config = dict(
    d_shared_expert=0,
    router_score='softmax',
    balance_bias=False,
    lr_router=0.00121,
    n_kv_head=5,
    norm_place='pre',
    rope_fraction=0.75,
    parallel_block=False,
    init='uniform',
    init_std_down=0.0,
    optimizer='adam_variant',
    lr=0.00104,
    beta2=0.95,
    weight_decay=0.49,
    final_lr_fraction=0.0,
)
Below are experts of layer 10 (counted from 0) of a mixture-of-experts language model. Rows are named router (the router's row for the expert), gate (a neuron's input weights, with its number), up (a neuron's input weights, with its number) and show model dimensions 64-127. Each number is 128 + 32 x the weight over its row's rms, rounded and kept within 0 to 255. Numbers have three digits each.
After each expert's rows: a language model's description of what the expert responds to. This comes from a sample of Wikipedia text that the model never trained on.

# expert 6
router:120126146170106064175114150128107119102136157147131174151170128118091184113136089137140197096153129115114173143093149229123118151115058097148142138106163129152122126108147159121132153131174129
gate0:120082146170154150132120133095131105124121091144126166092138118066170122202153109157172176173138142084124132107150134133105146126119043090189037119135091118180079188112161127144148164146127060
up0:129113109075151147085118147098126148179141182154141123117121103143141181143062139080125104120185132177142145184132117137105076112177113181096121117088147103113125091129130227183137160182138099
gate1:088072145148146123096127111118089122147092079114155092103122193131129107156099121041169098114111157142124050142121140066104158105129241142093074114145092156147094108122136200124195116128110111
up1:124103133152171166088157175134200076128109050112155075106137166105092122138112149123194114119158093215182107113157213112127160066093118123136159128088179175132171157114088129134148177109143140
gate2:168095155091162124144113112111152123125091124129118160066102198065115113163121159137174121120133074090123121143128146117153147118129180140047167140122162154171124136206079127074149174105185128
up2:157159140149135164097158126135124081127148155089138081178179106161107127144170127123156162139114120140116122171131135140098080076130178077166112151132137078127110178082142140152126134094112182
Description: Name-starting words

# expert 11
router:126107078137173125162180148095101099119142106195137137149127110104149119139184123081153112156180142121145146141094178101081137142146150100107101117102113114120098117091147120146118129140138144
gate0:158144134127121163156064153172079142103108124125103123099120072095125158153125127142133130135130058131094142153109112190129144126136114139186118184137148127091134092082177173138118098048101176
up0:116129148170152149123069129107148068124133118141147123185141114142060142109153147108163149091173094194124162067104114163118095163148108141151106194142093174050173073134144104123092170068180109
gate1:096124108098099165161122047161152114169151116141174126109144156146147111122152129131159121162054139104170119131156170197116085134085106119118175072086111132128070163132067053209137099189129156
up1:157085185131134090156110110138148121136101092126104107130119154036143142193164192164061104146106119112113134140111129075123144138071144118167136079151131169173150157143137227138117173098097107
gate2:192125123182129079214109141203093116108163110123088118126180129116133117166168098127111187157049126142072160137113120130158142071090103131157145162163142162135138175110131193099132132162129101
up2:138113118118109075108146149153131095154163184126175104131174061138160110138124160159132078145135135110097161105129095118152138149173129103145107166114111108089165107105150109120098175093063127
Description: Category nouns in descriptions

# expert 9
router:124135121149133107076179137089146157073109166142121151134164111084075093123143128104108119128125119181139116144087187127161137130108123104193127090114137099137097129112057138133128093203136137
gate0:132064124108160132107156147085079158190191160178160158151130158147134104148155092128116133135093093120135104164132089132144120084110126124134075081103124163218152119151119126152135166139096107
up0:178141157131158126155108141112089142104094074115135155155135158085084129059131142119122128127142094104145115101145110126146113122098133122142163114167158132136096170140134074156133054053096077
gate1:173077153136129157131131140116105093103140081116107157147074134090120122152110141188130174111154104131093102125089133148075146140086142125044102144111127196139137145095169160142144150076128059
up1:077093125107131133160140103178107188145174171151175118148175160190156086158094130095089091182107122093168141163164084080147081119118111141188204126173124085127081157142107120115094108180084218
gate2:109174170151142153110113071151118077101107056078130090137079168130147130147127101109109162098120141066127166107148106202136119118140101167103106130111111165126157152114112113098135135122156099
up2:109158146104072221120126163151144115165150197167100160127087152150082093159115163103135157150081061134131139151128102126132178112184195081103117188140083124150077097030128148149120084147132103
Description: Number separators and units

# expert 2
router:174175131099131179124129120199134118169168078098131131110089063127160121120105140149169127161118178123141145106111042167109110170133163116140189150158143148087067113167092126168157129120090105
gate0:151150090086110073111098138126171109138152084127134117117157129126132124158128088159107124087082123132112144118105103145129134156136162193112096147206128088132120175156172096153180114127085108
up0:075165125131090104160154155157149078138097140117109129179108109146079156032148188080120115125150080208123129139097181135129110073127140107102133141098154081096146100166099084084102087077158167
gate1:157091153082163190140116135131138122172129127107151084133106133167100081094145146150149128105103127145070114126138127143124155098131169144086129120088061142128147155173105159174183156117122146
up1:180117174069179135147129116178093109135133150154125040148148087138091127083128139148122173060088118148085121175099093114094154193166169134173157166096116067107147151098135147152143057077116154
gate2:135136115143099100169149209171077127148109097112095113132167150089135125114169201149129160135133087164118099139145162163141083102161119148124142156069216081087118178137141124136171099075080138
up2:095109103106069163124155164100135173089058152158082160111117151109115085122147146098147173108105126134129182096142112184070161072141102163122096111119075134165132104184131146139117144136140181
Description: Mid-word suffixes

# expert 5
router:133087163149130161091153118144168150120124117122098153136124141081169137115169089131128147163115082154120151111222182159104112087148174175174157119114140118115143119106166095079160128143197086
gate0:139133070158139092147094132163083212142172160162142216135121126126100144198160085082142063106098141178114122171150086132129144160162174168114165151178109135172132181080177157118103142150143217
up0:092132165085142193113127156153151091131073095094091033124103172118127123165112235098178137163079088119171118159153139159091141117148143133114139131133115124178088116115117110144109121084126194
gate1:137064120142153169126111124098125120130103170085118102173187171147075118175088091166184090121145190064062150095169105140129142164183010125151115164071114140170081131130115156109118102172146113
up1:092077108124113129064110134126138152123119163076097140083102183171169125158126138107160137096130069105106150115177127099149109095164151109187148154149113110133162146140078096180104113083105113
gate2:133085112142080120123185115128132145113186109070117157171097110120126134126142152153135148118116127147150115115131104123183131133121103108152099164114160095125132133127118191114128176121111093
up2:135125178093144108150049136117109117123124156194146154114141140139057168096090161098211171132138106122135115121112151155143154122154089140135132134122115114025113093124191065127086058125111099
Description: Verbs and function words

# expert 7
router:135084199174162138167119163100165150144111148153103138174164158161126175131103167146144145120165155133085181135087134174079104178101093129141143142061134129166097117183106107088137120089140145
gate0:103141117068109085156123071173097108208109054113178097122114138126167145127120069088165095156125147105067151092140111212089118156123085084139106141117158132089128186142142146113116113141111159
up0:145093097139126123123148051089150198193193163153086195114121143096134125151082151166119155197123079104118093161146038132088105112137070177186121144168169118137179195166095115159109119067102152
gate1:161040200122155124179079165161129128137174139085123145117151161092064119107087134118139181048147113124143089120119023143109089117090159104155116153157077109119136127119097128183079119109081143
up1:127103178083148060148152096109116105108137176159140136090119150118099140086134079153138097096136102099174141152149121189140123147122162158151134122128145121172121174111147127149123074164071087
gate2:136113104125085152145211191103128124130072137106143116086132156066109139116106177122170128093136125171132055121108076093127207113078148121141083148077095127135123156132149178111133164100106107
up2:147068121103048108074148141110123116123101110159166139086141173096083131109129193123112128113116112142061101149151083125097164112113112120151107151073136080133114120120151156119157125131138130
Description: Numbers and position nouns

# expert 10
router:121072179132105104142092082143105183192138092123122117139129127166132091193172183137147090167089092140155106123165183030166156092169153123119067110208065162108093158153154107136068145125124124
gate0:114123095147187137043165167159182067154124104107085148125113136117107120104123144107131097060117084189146134093188127136069112141152119127132173140120194116150078091094142107126117160123120109
up0:090147161104063091201134104065102160124141145132112102156125111168128117166133129136097174146119164082143124170096169157160100090081096116158099128111103126106185124105128063116092122123108093
gate1:137100158192162084137107094145155134106086058099160095158086121179074167115084107118166119177104153173121107124125096161085137142104233143118060138109108178214069082126140165159119169091157065
up1:079095087089059105115161125122112122099086124069144080100120130153107171157167095067147171049041100135090128152124126104144132135157116057105109178118115114067161120138137102074077109111064158
gate2:164072099152158089122138108132151111151144128139154088086090186138137114117190106081086111120139158114124144095153123122131134112134122077091140152143092099140109043058149095064107154138133085
up2:160101142124103104165035132135121112106084130193152127122123194153149151128158118120143139139091112089172122057151119122177153045124093131134163109120121129088108057136116091133119145131128090
Description: List dashes and symbols

# expert 1
router:124116069111082167148148111110074097095130159174108138092129175106084126106049159171107140151130167143155112150072137156146145141093083202104109139136113160119110044101110140179156136069103105
gate0:088150170111140127137156200065137147148168136124140152078079122147131045124151089120167079124063119102113150100166116173102133173117100149117102193113092161110073162189082158137173169141098077
up0:166143159089133121139150162113087111112198133141121189092148118133074206100100153160162124185165127111118076121084093150076108133130113161121150154196059118138146109103121101165150125129146148
gate1:111062119156101180116187144112103139168108167052104143144091140200072142183125102109169104154116099110136151094128141098155121081098106126136116124067079116180093143107112135141109140085116121
up1:090122163153150171170099109051128100089106139115155171115106198129181139173147153175144121144111148186102121140125148165129131086120122117114146131161158155110106105108142184121059139193129177
gate2:172106175105129144088106169195104109130140168111117127077112048149135135088132111159133157063069129147110120097135132157106122169088101156152133186134152130088128108111142095145204102101117073
up2:198081095169179147116175139140178169132125111146125157133085093126103104103158135117110100180103172118049146094110142179159129165088156136145175141148138116161096164164133096100173182068163110
Description: Foreign name pieces

# expert 8
router:058152223070128124074132114119111082144099136030132092170121092158136135117117168119139123128135136100150123136147080205139091110079119178101109193076099112096154109161153104108134146117152148
gate0:131165129067120121096134123127112128149177124093153121172124157138145148141100072161087093125099118113119151102136110182088154065102136176047112108058100204156124117120130105117128140112104141
up0:141143090142193135120116122151204134097094135127143156124106140083154111201158090150131109108135161126102170113118134125124148080127092155091108058088094171193143222149116126119092125140093107
gate1:217142127139152101155137114126090139119119114144142116156138142077131163207139108149129136132122104087158066086148106133141084140132054163114082135159168131181084177118110116117128097134177071
up1:168131150148077118123167133142187156140084198146112128158144172116122149143122108154066112168200072144115133118111160087131118123140129138141104173085127117163171188097171126082105146142096059
gate2:134159173159120122103104093079112146114137110162073128134145128081081096094180158128187181120031117149159151201126119152054095153140103093134116123088176088134119195132133081077143148166104149
up2:087142119126177115137128153066133149150157088160026107141126141178098160162095103035158118131137091146135102153164119119089114166175091155103052086063074122146065154121138177103157077104136133
Description: Initial consonant pieces

# expert 3
router:108156044095116146093089193138113171085107146142181047070062144138127116095115147128100145087102150147088099117124083147172120166183214092089161098161127136143182168196119162173139143133135151
gate0:118139096119161163177162102157160133144128186139109142115152107118129096119170103102050157113084109170149165140138082150133115097128138108119130173160162060092095156135157089140157092141114105
up0:180125201121178046120144128137135126147196090164097109209187169129090124145122119106184143145147121094104184145150153134116118134155091135117166109093126123117168140110182123129088143095147150
gate1:164158135098108140123118161134082041148142159180136145160104074142088135113144101087073189154118076123119121131161097104122183167151110145128129164132143110128165107081167099105121101136102116
up1:062107123082124144127136092136141160172197135143130123074063140150131128141137196176094115106089116103099075132141079099085116164110108101168112168168114137104122183135066093121146112149118134
gate2:128139172147191116160127138158140152146152033127083071149110218153090078101191132095115124125126087148127150061146175134076156141163108091141085160144114172136166149143079166077156112063103111
up2:149142019146105199156136102140138119121176123137133164140165113131187188155081134103111179093127135119143102101106132137123112128130117166163136147112150147168092149141150137119138165180135176
Description: Word-initial syllables

# expert 4
router:209195172100117134169111112121128091123161102161158186151149142112144130134140070180094093091107064052117064155191099168118170085111067127098083127164172095127137149087132147126103084125074118
gate0:118154095034176139074080104122079139104128132174108139156160138128131112124148204150105201105095128187099089185129140162159138126183139111139095182129141124139149090153096123109094072113163163
up0:091145112141153174104080150084036097137122138145166148146102147085150117157120155159072122188083154130110058148114138139167156137140054114112104081140159092145150092151066153125157092079188101
gate1:151117152139099141102108134163111129149132159103140145122122141132108146092078084143069151181098103135135137147210116153098139123114134142116197119120156130097107107155140082033125118118153093
up1:087126098156109133090115130126145160119077109133075078116118162167139125128179125112105142113131152195123176115186107153122085134121160065150079162188135085113113122088129141122125108120082132
gate2:207137137113109146189091126115106164148150117114115126111135156146096097143108147154148128123133108141111139114146071192133168060136105113181083139146123072090204124103109092133145060146115142
up2:165159073074139117117133123159198152114108133159081137148159134142088096130143157133079104091154114103152095141184103135114112102177097103102135083111176130179144102193145109114108118134126151
Description: Determiners and section headings